From a checkpoint of a small mixture-of-experts model trained on Wikipedia.
Training: 265M tokens, 5567 steps.
Below are experts of layer 9 (counted from 0) of a mixture-of-experts language model. Rows are named router (the router's row for the expert), gate (a neuron's input weights, with its number), up (a neuron's input weights, with its number), down (a neuron's output weights, with its number) and show model dimensions 240-319. Each number is 128 + 32 x the weight over its row's rms, rounded and kept within 0 to 255. Numbers have three digits each.
After each expert's rows: "mostly gets" lists some tokens that are sent to it at least half of the time. This comes from a sample of Wikipedia text that the model never trained on.

# expert 27
router:132127116139117120056135119179097104137143137156133108084173141180132128146154123150055086173148102041186111120121091183092096107142169100138110135173105147166147146088141147108135102168168089145166121156120166102117138134127158180157143124
gate0:116099105178069143143097130174148121111079093150131097151122097099178135096129141124152158111228129124179123163113106147123083134146150114106147169131081217086092113112067121119119119134108153124094135133136198119122121134172102126121084105
up0:146124108080129121108129072147134152108108104164145087131127124142186106137121176078123160156126107062096127129139110137107147148122147167096121134123145172086102074123103149108151115158152123093094130114098182135095136110151063136093087161
down0:102149150136129081136157138061090163151152107079080147108144180154026145168126094156102145099113198145090159115122129127157129124133140139165111149086132108162159145087118045128171128092108152145116153149137097094132116120086129098110121107
gate1:187126141085067129081076168116148126174051127119119098172126158138115117133180137118120123146105149153177168137112171139149151087138127127162155122133090144135153153165130090156101121085160073163111140155104199151153088141158144097141093104
up1:127116084074143097124107109117103135155132033130090209140155111100093094206158138087143136134069194167090091119084147167136130155174161108158191130116097138155055099100138162127116130140134135099124117096155105128129113104146155115134155102
down1:151168097105193100134120103061155164062111132153121089139135095051109198131102092143145025132127159099173058131109145148154130109166147112143154086184145145134153123086134097110168154127098109122164137072149106079110152127132157124122145138
gate2:118077133073102134210128104147108184128093117123158136104106102080178156084144090134133164086127112137090138197108128050121099103095094129147111070049178146133172099137096153092104138113084138110109154148135076147140140142105097096103149087
up2:122048132098100148220142098129122178137094144144138116121089127107158153117135079129108134090136105130117130165108134051122112126107118122128111090047157134153203109126127164104085135122055130116122163163151072130131138111100117111134155108
down2:166081111063169080096110158101129133087094098126142054152077127169104166160134084155157156135144130186206079161137146160110118088120124065119144144128088123105154109132070138154118142086130131110152132084159195172115102104134090081165158145
gate3:088167134088098136081103174072088141159183142088125143164141101118182112106135139079112169140125147105128160116118141050062150154181173126130108130154165141164139118056092061160095144156160153173172146137134160160147118128108133113193123137
up3:104184080098076197110189133083055093118205139158144110167084154172116134135100100085134138156102121128075157116131097056074128184141132104120059124143137142148121158107088012144153144166153108191210126129202194156144098104094125114179131126
down3:075147136155142095102110098178067118144126106126097143138102093097129106151134102123134149102134116190119137109192164134121084084052119079148149135127142108116159098169125099067156080147179094124150167115187093151163160143138072128153085152
gate4:077150142102086060167170093132095104075107123077173136111086132169130158145159081145138120129098139137137117151118149077156145111156102151137163140126134127180144130184189121156144114094074157106139092095110141162101181105121163136180092071
up4:124145109088115132088179096133109135080058129106155121150074150150142138096156095104151132179145090123097172089108130086074163092141115143134098118120123132138164141150153116125171110150186111118128158126171121137177170105099154084164110095
down4:136064125143050095133138114152067128135144063094122108106076075063142124145094118115153161129133147131092127146112116103098116089154154116100111111100156125111133167102079137130147085143092079106131114165118095152126153148098158091045045062
gate5:129159140136089152117136089075149176235151050130122107137061162122061138140090112126136150170078153121146115187153116114145154121133151086221163136176156163121090141125131125121181171084141123177105114072114139160107031083090122101122168121
up5:154126127168123139130117096137184178175085080128125129077081183144126121110087056156083156129074104118154142209114091104147123115129133036136135130089160165125093135106100144076109147084112138162119082094104132168085116076093156152116154102
down5:164150179094144187131086115157134152151089165098129104126105159199086120112139136158136122128126077081115157117075091112062052102143102133161109117128121163105138154084151155151083117168087117100135081105102130100173158163141168110142097121
gate6:139094127096185107091161154151086084116126136155073108091158036124093109197107144126128148156125109146082136157102121144060122091124170117124140119085124141122090155126124095104139141161140135098150105176172117103080134113121150183118106144
up6:156108122123058166124114089143095133152139169111159142138145142130145119190164131155152192128157138072175100118181090114171138112170107130104143112102098097134111124148174144111172118114117091102093119120131173133175135104164115087130167139
down6:132138111151121107154129123091127131115112116128126119147073067112123144157133121107159084143142106102082053143101157142176134137183106115172056126172186131126075165166121093168090125098113083096134113180087115105140115136105129142083128161
gate7:118138168118146141190119117105128112148164111142103137159137063085122077133120170113126112104124147104162106138188149145130104154105188120161129104158120118127089069133141127093116174096139119144149192123096134156099112131134162088149125165
up7:116119158112163154133144091138115127189172109133109116128076113124091131103116138070083083137139110173122086095107123090138088132088117081154119112110135145111089103126114093105095168146102067133134152129071125131109147132133095065153115108
down7:145101123098151163089188109179118142122104134098103158139140093135116111149124128146139165150175162137094115120157222145158180125119136105170128127126125116148141088113128177123162036122081098101098105055056109119148120109133152150118118116
mostly gets: "š", "ić", "ski", "č", " Jones", "hn"

# expert 20
router:184089063164126126076130130139093133099185125108194144153166098155115118131108106162185189083169122086201122193154107180101091089116096144126158158166096089074166092158141108126151153192169115102113133145128115153110143171145087136180138104
gate0:080074132170177079200119165135096085131188092070085139110100111149083159078164156091144151144150159106224140175115109141196161165164160112118154137108153143167153106096176163138107136131103070073094115098157123170152125121096179155173087177
up0:085060104153162114200115136131052096147171147126125143165077169131145117133102089091137135152114123115190088127148092147139141137125154091155132149125128110146124131079174168135155138178129113065142123105200121136143117122165152160172070175
down0:081143171127094108160111126097108080138163079151109124112106085098115119119133084116159118150110156091144169096108133187155140111144160154136108094124100047149113115119202187107193072132115105101156095114174081151140075134023075075149070102
gate1:060194136164117172150144131152102141159103140132106110163089121130161121166102196160175123143135150174075131114088097125148149167125185142100172154162189160103166115152175123144129087152123169087099098179082100108097087111150105132122130131
up1:183149141113147148142167120151162131132122083129173148125152131109135133163190117104099156115145048104120142120127158147092093129111109112093106147159132148097163133127148131162149142143112042097149095129141171149143119101113105136141148143
down1:155158111155116106097094099121139128126140098139116110144135107077115125161172108147172137084090142134104144129146105178143126159147158132066147180171134106152135078128088089041126149146099146103163102133179150146129171108120134114048131130
gate2:142117133103148114035192116090136121172158109107085180134136153096074135071077132126142148080171107224163149119108138112052126159127164084164115103107132139077128113161119105122117141098118091153117124087131147104143158132136109120138134148
up2:104089125167084149220108125159087114076066161157162076116099099136148127161090118163134100144115183087093139156112100125222120106094075175107160158131152105191103125106136128159147115150154181117136130147141121132097100126105161181148127112
down2:164101126107111150171115130095122163124103170092125109140106106116082153084073109085139085058160131127133092082088132169143135089135140200093111179071146085089083058136137178162165146125104166176089173158149120146124088101137174127131176172
gate3:130121152114176127139111129124115094228097125147147101113107122127087132123068155158116093181133101146087137165188156076092047112124117141130122158170177140105176114183167082145140123177139079082160153138184196131105157138117084167154078150
up3:138162128061145144087093081147103107168151090126109115125118135087140087156098162135148101221091126060125108155163124102103119147120144141137165137124122166102131126143148106178107115144159105127085122138158142142129169143104107157104089143
down3:134152056133118148103163092100137165115170181076139117150099132107120112163133142166124125144148169143136138074174148132104144118158113172149086117157154122138102142101193163101097170170165160132113127126142108138152162107174075148134142155
gate4:140145108147115152163102108144105122128114152148115215186112121143121126099093111143103156081109097160097173099166140138114085170170142135158086171141145143124137108115156143113131183125079152116055130151133186170122131153095159112113132097
up4:098120125084136075115088153149146141129134105085151182134161045137138108163096123052108118103152094121160069089156121087119135146086132148126135161149067152141075139176164119153137182131123074076111156145106146120105117158112175133163146109
down4:131103150095133138080154121101106152103147108171115155115137051169200170073117121139049134150125162191203084120107117073115101116118158118152111117135141148097123160153138108131105080133147133107087087109118164082159150129145134132088144215
gate5:146126084133089173094118137145137139133127128137073136147118139157191132123166142121122155205120149127131085088092096119114157079130095181112118177094152120129182169117106125149146133136140104058154145071097137122182055150112145118122098140
up5:153146109157097174098153150125097156142135133158103129093142161155190118105117150122115107192081180177124109091088113107082149102107093158107131162093175097134163144092129080129135098123158117056164119074118106131167061144147166126132105102
down5:090069121156116114176109145137155108162127098141074127162147235159127112088136100160063087101179100122119124142138128058103139146178118137166160114123144137132146102196138144137155121136187138084091032099121111136174124163136093129152142107
gate6:121122166159110140130109129112130123140140097157100110115128069113150177079036084116159099136113084162092166113083137102095056163079138130094046131118124131110114123088105172098080125087114139116144104148103115087090133144144131067106163121
up6:117130168165160144132142157139135125128125112124075141119110055099137180093044094153102126122103096145167164144100103121103063170065132094087089081121139132147082140080131221084068134082122152131064120125147115092117144125175096078140152063
down6:113087112101111138135149179119102180171148091118135170104143078132089036102111124140134114150110110118164167155136093129103092122107143126087105199128200111152129116142147108064123163181183140175127166148145124185148065160158134133127131102
gate7:128121076140079153139182125133038082125141169149079107107103177170091147139185158162155155124121103079089148110081105160135188072171077176152083098129107146163132158117136118140129138174151185168148060139108088150139158104128150129131099171
up7:091105126097162093107105066109186132164117159152144142129140119102118157084091117139124097175164193139188095164167136082102114154143154106107137108122131086102094144119111135143133119117093112107133192127113161201083106137108171126066122099
down7:133190153152114102126151139086159174143143171148087126156094166177151162100148129089156111118069168102153132116066110107115137130155164157092114128158125104089081153119089151138155152165120148141139050149107117117121098190136139115163125068
mostly gets: " they", " he", " who", " she", " it", " been"

# expert 8
router:107123115093091135165081119132057145140087158126094110185147103137075111115165086085131186108144066157091139100130185107127106159113105144160097143132136149136170121149163086130093069129136106118146104158135152092129113088135071154126094102
gate0:166128112177119182076114121162126131172088104135151117131147163131173121153087133151122150153141180153136115053187169123036170141138148139139142099112177122112136105111125178089166116127135094090106127172099102086109114095092090158081169132
up0:164145103134091095140134095123103099121127110145126140121126130118101170080177091166105169136164096155154136106107087147170144106155155136157140139162154142094208153149089173083083114167107146075104065100141117158097188110077150150189132176
down0:151133168089088146124112124151159139179094168203137137157097080088109162126138171156125158116146160127125084109088141122128098129125086159131164183137128063199121112134086130124121148106186181137095166123092095108101155085171139178119165156
gate1:150101112138165109079043095156151112163091066150058103108139144070108124128135128111074112078119147110142132166123200072140123102164106166103105065134158126171165119121163150151145061072139148149233109100133143114129126153142167134084144132
up1:109172137141137163158193132103122146119163168101172135181144131209150124138179143086145118185106104095113147116129086162112097125084128114163109203156116144064086094118128082092053160169118103136063148183130143114134069090118101114190100075
down1:170119161180101106104115104084168147167165125108092146118080136082141146136115093149142230101153174135166110147133158108113119150098143175092184145110162144067101052121116102113165104160183204146115111201132151066099116142114092158169169091
gate2:139033171064113115188111085127120124120110113126096179076062073108094131143214068115129124107121112133127122101105135103159183156116149128105139188088070138160123127180115124135129181087048107137140084179083126116122082118149139157206133161
up2:148119145122115135178096106145113150148148067084075072125120150141155109154112097141215181146154091107156189150137170189153100160115100087129198162082093172111108065129111123147181163091165151179144144120090156127114109096116158065177134066
down2:133122094079127161097131144129068119156111098119131134105116120139236048117129121122119153117061113071111091125139188087134088130134150090113146051158096168110137141158087156159122103093162112186137142178100157172133097159106126124149172134
gate3:197157092181143199128191180132148125124169147099146198140161094136086100103117093039113151135103051081130122078135086138176111123129174163143141150146122184135064124173113127108117111090090109091064085126203133107107146102157150110107095185
up3:087117193088111124147148035164101083164084120126102132106169184144139166157150136179154092179119107156163133118138123113131099139141103119134123103102177080183208087166121108109130107136113166131179146080080099119105138128074191194153127115
down3:105095154088129101156117142186064113130147124082140129139101118125104151157123123153146129126140114150143090139145097128080132152150106120103109051160136087186128121141104161160125146164171164091169136100115173133111087147092151136150165125
gate4:150150140136124112103168087108186087085144189125141144134090096086085115163184144167195091109154142170093116125157162135148063114186113208117145131118074093139153109141134149142122145117124124143136146164222154184157118098144193102097112139
up4:120139141133146101130212095108202115080168141163159099130099098099120155136139121183166099142071116192092137120158164147122094131176104206066113145118109128108147118166140106107149153127121162134170105175157108176119073041159179086096088141
down4:126081138145127113112131109152174127072168168094097136131143148137120042164132137140120143143138125111112111174044136100104109107144156118141120112146098111130126109093118149206154197184123141156145129137124123153179144150159108144119135097
gate5:140149121090193174177143114096185109153085167147137149137127138151134085167099159115169142151163141119135132112124128110177160143156099124147125185141109137099124048120170089127186124104122091089143139139104143187158090132095143127113124046
up5:093135091144164137199144064077153076106114152159139122164175128163194102136156120070124099177158137151109129126140106086191179143120133110146134212102089170101168081113111085083164111131109118114157146125093147151116108129132136092149125099
down5:127176151128167074125163150111118114138126133135130120141157176118182151120123120092144131119192165147158201107119090088124156104132112096104150150137157148149139141102078164133229190126111111103138138068081098096111152107131161106099087105
gate6:075121114177142090188152153049138122110137130133115108169100106181088106136142133121075134161150169075113122188091115066157117104188123154150108120122069092158152176100189119164144108151103141146115128191176147129132145079130048084079141167
up6:179128161114107127055119100185117137151128129097119097156105101095108128103094129169153140104110114106099135138114174108109102154078153107146159130128148133098145063113108177126167174134162120066137165113090123109099158193108154136102139051
down6:167127090115144134162170123141141162146137113163095132139130060147129111114149201132179134108127130127141130152119145155133058118127093102136136092094192070094146115175106146102143169088113112150109163111083084148110154143128168144117141105
gate7:130105152140155074127097151140126176144167130122156174142178135048102154095134158087160165132114109129132170183137154159128158138103099127112148176156125183162114097095142150180163133115087155136122126157120116128096143123115186173130121162
up7:106084140092147095153072174182106195175137173171152158122148156049135176120078104113112106109112122139116189152125148119083103113115120096079150142164150159181111092132135133176116106114051119115103097141129129147134139142119153144148146181
down7:145113080160139158060081144168103080124103168096114113166086156174127161114121156126122136111127123100122143092128093142072117091100139063156131150137137072157103135066116127117123119133182144174156142173057140116201126105072129197104109128
mostly gets: " f", " t", " b", " g", " p", " h"

# expert 24
router:113120126130144172079107123095146129184148159125137120073080150104125097112092127135110180147169133144114131116167199090136169119090116037137148122091156104116104074127122116116109158115119149192102148181149074114085102149092099073133168088
gate0:090121150131029095146145136145071111102091121116084159120131133125164125099162169162111122151186134135125154081059167142137144115083116131145125146138102144143150114102142145106126161171195107067166195100186113118165104094105148118096110129
up0:176142141127148131084071156158170161128156146132133066111123191155109170173148118086164119120134105089171115168147098107116130133133158115085173151158157128140145154171107062081104106112100131207135083169093204114099122122175121119153158136
down0:123193176160150083172079137102087156112123123108091139078112134133106063154074133166121122128080088165113184108157148162187095112143096141162072073108081150108103159095128104121108115096051102163150155098142145131072160133118121144083137122
gate1:134090151089171108129116111104085135123171160109120125114163085181107182162178122076134185072150119065162171147144144093050103159149103096160164128131110149094140173086120108178045166122111096111130087178128155134163058149148151080157154127
up1:116154109164088166131155123141172105156091094142134130104111138087150060058098153169131121162081140185054104141094124158214165079093152178081084097099152113136138090164150118084194112116123156164153139085130117146114177112102095170138109127
down1:166109135118140133126087166176136142109130126221092123177160092179094143160148126124195128109105120077205094166076149118137142091116059140173107073216160104100103154109093108118136170151073077116097138092134193119144094136129133127157143116
gate2:146108116137173091154069133160075111148119093098100091128152093100144111058113172121090134142085207055115121070176086095081129160152128121163138076188090176177106158085110137107114157146141117157133160096105192125126186159148096125121141159
up2:117138098143097164095124131117116098134135092097108097164138139097093107109160194160147106187132171051123094047181068093063106178140108141178118107218109147198157133102117141105133136147148142120161164078136148133135123149117139166133111178
down2:132129126148155135092086149106073150128129153162114172162124154110131113150131157100120173146138133174139143105144183125107079105119165114156129099098124193088198159138139126169174139113177163095095081126088204142172135165169141120128136175
gate3:129102113120106154144126116122149122076133138105123085169150090149138073089109132080112143152076119113123181146103155075192124136096169124145070129059164123114139209111095169142167215109175088128136078151095160139123123124124123058131102117
up3:148131136143161164176146127180140149205151114137137165153132175174163152170101149131158163073113115144099074136135155159108160132165102182106141102143111127086110032115158131074111045101058144151101138100113134112086161138135125118120097143
down3:150055184104180122174134075113188104138116112160188116134156144116151141114115127144109117145103115102141154131121127106152143162122131127147170090121082129106069130116144129132160080131187134097156062191129136136139149158138107146169100069
gate4:069090106142115134099073141193071155155069141154147103172148106184166168139084084127155175132133110175165175107112121090138138203099089088170129121082113189165132206136107102082066141104153103125115191164116161100078109106136113067179109100
up4:188145134126133135158150119033153117081190139088126164108094148047116120115173169145108092117129141108119104135140157164095085064145157179099121154159118060072134059094148145162158121159133147151145065127139107165171157160101128172075136115
down4:114136112132116101141110113115137124108083231152150135133155109115096129136147147122156154137104128142095126081120091109138165107122120143154122140161104086133127152127137092117159096128141036077079185143092122096107098165150163193126133155
gate5:114186151135137123115112099104132054119116127161108137133100134100118056160101153130126096147116120109121127112124115162129077161100152172094126130129179084065195128078096107130120157142102123110087125109158036140097177153118082116120120170
up5:144092070118096158148110174181114173161117150129159119131157120136159166127185128155170188123067160129171131150124106139118181074154078087158103092113074171146033091130156124092121110130159098140159140149121183120134102141106180159172146107
down5:128086100057117152151139124105160122116105096150135143112048106150177145102122146110130090131105111121090103101102139133134088101179136111141183135162067143133105160098118137089137093091110084080190127190135137166158161102103181102137103116
gate6:077077090108109037022150126164159137119109051192136068157116142101145160116182123161129153074125086159128106127100082147146167115126171125137113116117149159121092144150148154123098136131142107104122155102094181163122134080167016134146158152
up6:093073097094091102094127168177114104114085062147124094166156119095097156104145092166172138100111108169109093098141081099130121176087116180127140131121109161120101086170137146130089140113155146104147170122162126129138146098169071090193158161
down6:136128120133075094097108113148123064140091088136184132110156162160094122096104118164146077132100071169147076149098074093105086102073168186104082136109102127028164059119158107131162153141118177146150084102114101115130101110096154134146150202
gate7:066138198134114123126169122139175136127122141149061127122146142112142096127060129224093083141136125165105140108088139087111168157152194095110167148094155121090154135109090161108149194141120101120144083157126161141150178136105150233065132111
up7:138139153105127149121131158115150116112116153139137160136122138174187129099148146210085073134129093216118183047104142123120109082122136088105125124155162124093108164148117147077146086158104034160105065175138134130125147158148118137120070120
down7:153180137091155145131108078140113120239083145081144128119135179173120119122227100113105100140148094155166119103081165108115116141195148121166186089151136088092185136117178133146144137100146157158097121111098139124140110149188076206147054159
mostly gets: " and", "),", "\",", "',", ");", ".,"

# expert 17
router:124139095122123021157129154087113141123170139111143098130144124145114143108149088170172160131101140141156083124180133184133110144090100111121114137160143181120060144168162062137080119170080100088094120106110145133191161147195107108147152105
gate0:168114161121119114126123080160143131143131117116129101126055153110120059103191164179095157135191129127135132125134145105148125095112148123158121124120188216121163109185149113132178151123087114153094150093178146182159180104128119106097131066
up0:161105110083125129164094061090130160140111115165097135133098118141107083035163128114121163157130133098180096110146165130141136188091085089101092165109201148097152123165123091152164176140129150127143206124151124095125131135194155077196110128
down0:156163092154114148158180110175143074112095149125175130147175151139149071133133133148145160137174103102160038139157126085108160104164116150086104058096161123160108150099119141171137141051192167126128191115152136110132141118119102106156139172
gate1:163150129094138151153155136087141112128155089164075136143115088133088204195104109130118076141107093097125126124102158157082152145142190063149168116183021156104163162119160068151088127106119084135112127129099175118129133142125168147123109070
up1:101070097102102156111130124159150115128087159082162135121126146112120094065157171114107137118147122118122165145178107084148114124152118167122062104073233102123119104148063168101136113181150135149133094116182115161117111175117125129165133148
down1:149132148159147098137063194203107109140127129118154125086077164131097138123149151106098098156159106124157091095126110150130146180113111111116119098116139171114139121102139158118136169177074164130165153073134141128103145161135141130141105164
gate2:130084166101091134154113049081065129130083132122184113130136168100046128129103195056103138130179094126123117124058142140168154158165182114160145117071162116159167142164161136167093071166162149122200114127178110194095124170188116115149149106
up2:133145106129142141108115200188156175108125165109067125093158066129214152119148054156133102141112144134144186115170126154078116137063095092075118098213137126113110127140089136104136195081081111164079133174104109060157109081080159093126117083
down2:126158115178173101082119159065091101128111151122107117171143113168129125142151122075135155088128113097097092121122212080170089148065112108144137145134118143133135128125072152147078152110114096172136149110120123113116150147128161157126131135
gate3:156190091159064114156178107129084089144115136131072107093186125108070082130161118103111158138107080104114143112135121088172164143169109100108098049127163106124060124143141064114108085123147112041172051097112102173120133141125102102093106136
up3:127073147110190168085107137086154168123138151166150109160131158128138158193149085083130081142170157126126153177130180158088123078079128160183135163139123162106133111086117168151124144125173100196059167107121127094141099128080115136136141078
down3:174090177119119159083144135180105136156120132146142059140096157093114128092160150116101120142123149095133141142126172178167049113107168104147165181097132082131168107147149144136141111101112130177190138087135104162125109100040150171137129096
gate4:121131156086116137122159126118131070118133132137093089030101114168068137136182142120144107196155171144123119082188175138102113164166098168148164090146098090134138150119143113103082141042096120064163115179171096168120096154096168100096117185
up4:150099146037045145084139165133164141110165123190182114130114128148095141142110168143106107104180076164119059151144074082083151162097114098163139140111129104169142133174159145091138140148148168155108136148092160121055114131164068146155112152
down4:129094101152105087109116120120113134138148105141188131158146132126117156091153119104118135141147144182089133155132122145133124123121102111092135152140100174063086097094120137172170147171178099140099146082134129142113153177133080120106140149
gate5:196136080077095141112137118128131085091120138145159150133121130128159142107085093117127178117123134094148129125106142166102059099119082123151165121092141107227196138085129140151140085107089098128124103083096111150125181118133183107115135166
up5:105117177191120121112147156132121165139128143126106078140148102100110144144196179132119072174135139141118108091149171127166198150141133144148080130149114136017023117148122104097110146114132166122090154171137153111113088170147115139117112107
down5:124110139152105083112130167139167162110156108112144113168111106116165090132154135132085186111131160186103092063173133065139219151097159112073165160106079100090157170128117095145107158155095075094193065115129064130065125126198108104125147099
gate6:111160100140136137108188094123179082104154099124111093072146177111119117128148162172110154146106122120133076126145110180093131126110082103107143127161086121155139172139115130126111134147141125086103164130078127096150066136181198095138133189
up6:118161131139135115072183062080175103105129091108103047090157207076105111107141134185084168113087106118108076116110104160103148140118099116116112178145091098159140091104117078139116154132091082077122206142096127105141057115145151069131083187
down6:164125105075189096149065064105163129124063171155043094148165128097071131138093122129173086147115101124148164025126069138077070102143153092155133103114165140151088139195124101097176187104095152154072135183083086142157099163154126128125129110
gate7:183120084065110161121137127140089122165155112150046164116185150070164172143148153118176160159080092088093174136154195141130092131094157097072125156090116100103142091125140168147140164117106135157142155079104160191105137143062138084177131134
up7:140109090180181108047150192155108180129098173107118116144162095089072154146113086178079100124100143113124149106172159122094160132125129102092077144138155110120165112124141125120165099118063065097140131123150133138090113137136106138112175149
down7:120150179189138115146111169131159176110142155140118086169119106153072137108176142178089128094118076086141132080096165103081078104132153090146150121150091127078072066126142127171082135148091078111171110144159077139107091126119096172156157134
mostly gets: " due", " could", " without", " must", " should", " can"

# expert 3
router:112157167157131097097128177106120167121085185122187099127124167175148139111113118160059105171137094143146150146078111129141091127127115085145038125211075186168176166167097137140109078109141129088169133143131180091138070153127124103107095144
gate0:126124167095104115171152048111124150147155140148107126138159153118139120130140086070156182167156117058080137161121148150130112106149108075133156119089128063167166076148107097088111142145135136105133116112138097084131102090123126128056089155
up0:106159131167148166115107183147094132117118132104145137065089099137122134105148182163091126109161127164123122108147121156122116150068144161149095154176129194113144142121137180144147112115100164130149132104099105191101144167109105171122142153
down0:115132105125114128075124140159127171088108091156130134152149108147060160141226107165178080090143176131150132091153165112144101130119125133140132130127111170179113140143156102165139119132112163164091128064136116149082150166129156187130099132
gate1:152156085122103116114152101217110127189090085179082165183156193109119165124199161120090116168098147080156126120132115147113132123145122100117143107157109172104121151153132150158160164110115079101168122132098161105089103107160128080117130161
up1:115124085094145110143089094196161139134127129187131120232209219163130158123159199117081154144116162085135145104154129160108067129134121118150124148161103178178136164150092171161145131097153117119131095134084170115099064118105079067119143159
down1:154102156109153131110131100149067111159150093096151151089141097110171091134112140077076123098139140159119114100104129134113139104117192148088168147175131086122103185103090100151096101105119127132201177123109162114138157130142114084101107140
gate2:118135161083074201113237077092122123113120131149129157159142134171171064110171121087151145057078146173131072117150145154136131151132153060152118132172183155178132132119098096113167118108101120122132102092088130117088142161127139118079107112
up2:094086105138191103169077187149095153133145125071134113112096112139100188105107177183130052175117130123129197074144096130125116089126078113127150100149098100086109153150124133171110137157115118163140103197141152131168153128103091102179154122
down2:104137102121151096114072166123144130125111123187124098132177134133135169162156082108157089170149102098176097148081097169099103107123105173103131119109116136130113142130085084101069114112159129120096103163132084132133114123153151123165121095
gate3:115078129126074127153037164123076127150118140100141127133143146103089143178166128140193133126114142120135063143138158090101100114153133082198138086134147109150184157137151150175143122062122175099155132255212167180119101138143117156116120098
up3:134080123083128078186133126145081132134136143068199147123099193095102163132169095108126121112121085086127132112160144123150078078131140097141177157144130118142178132053101127173108129070108196134197150185224127141152141130149130189128098085
down3:141138152116094162134169143105101077084140193181125126145148156090155148106149123122136140106117114186105119103188190123107161181181163101098150171143062097094171096107147144159156148180170142153159128154154155128086140119222095142141184123
gate4:161136115210127110120174194092155140151156161140143127113129057089149134136094108128154108133101166108099095183137052176150106140097128128148124139138081122123107134111087148109141071133114155153109125169119139182108155091155117102156134175
up4:130106122182148156094185107045140150129135142131119099122145072103139126153112133161106105180131167111154083134091093171134093105093097080132128126118056131151073080128098105152158079131144126159118144151145142120126152119186134087186115104
down4:119167142110142131086121164117145121089152158148110173118154142100173112133124070129172209104125091098136117109165135164104116162204099135077124119137105126161105127101117142143122106097181129144142136114105147175166153151113111099085095178
gate5:116054119085174120157169110081094104171123156141099147081114121188085164169150104099121113119173133096099137196131087093166102148090131146148096125083124134197149099125160082169112132108132141144156114162125168166121073165108041144140108114
up5:207181129132131097041079119157164185107138104153136118141173114141114146045147149111095124177080083134168126038119196150111144144117128096133151151156115156087132128141091149118132111133147101124109157072117086102114184099169164141137149168
down5:148078123154112108118125158106147156134184139160115150145099065032089119128155145116129114104114205114137068146108121161069058166173142152108180117158240117071121075117115107117098127128088140166103082138142073118099165168175134107095115086
gate6:148079121092157142099173148135090136116121168072074177134124075109114101126106137131128176196128131120121154168137067093096150110121181067077143165120126147167155151049105209167163100160151106120156123130154061219134127110098137179141156114
up6:152114063168180119113144117127111147130109142117094141159109132137122081116104115147143130160121101087155134118130083124099151120115132100136137163148044158142150108067089115106121153158144117139105190167142134188120081048144125121160161174
down6:182101179119154147084122146169106164161112066133104116144148120157156126105110121143082176142148128165178141163204115063122115121128108105148098119177122115110074087110090141128113131133136084145168179100106156125143082118163190138155135056
gate7:088123178162168150127125090112125147109169206165144115150140140128165084178143127131125120134129060058088152117147117122071125138092107078173117178125158090108091093120110094125177129163153132155155140073100114116164168077116135157178089148
up7:108099131127104097146089159093118138104096084121107107142125139128137167127078090117145164102127188175173128118130184105171140175121150183135143070143154148134132133127186180133144147096088127141114149170131132084061135174171108144095155134
down7:133135104129084121153196105071099191094087173084121098165114126145092072160132114192149182150111115076175071186136108141082086074114154080193133170155119127119117132087116142108105103155100116142164113165044099097147113110121154123096148116
mostly gets: "anc", "ig", "amb", "ag", "av", "asc"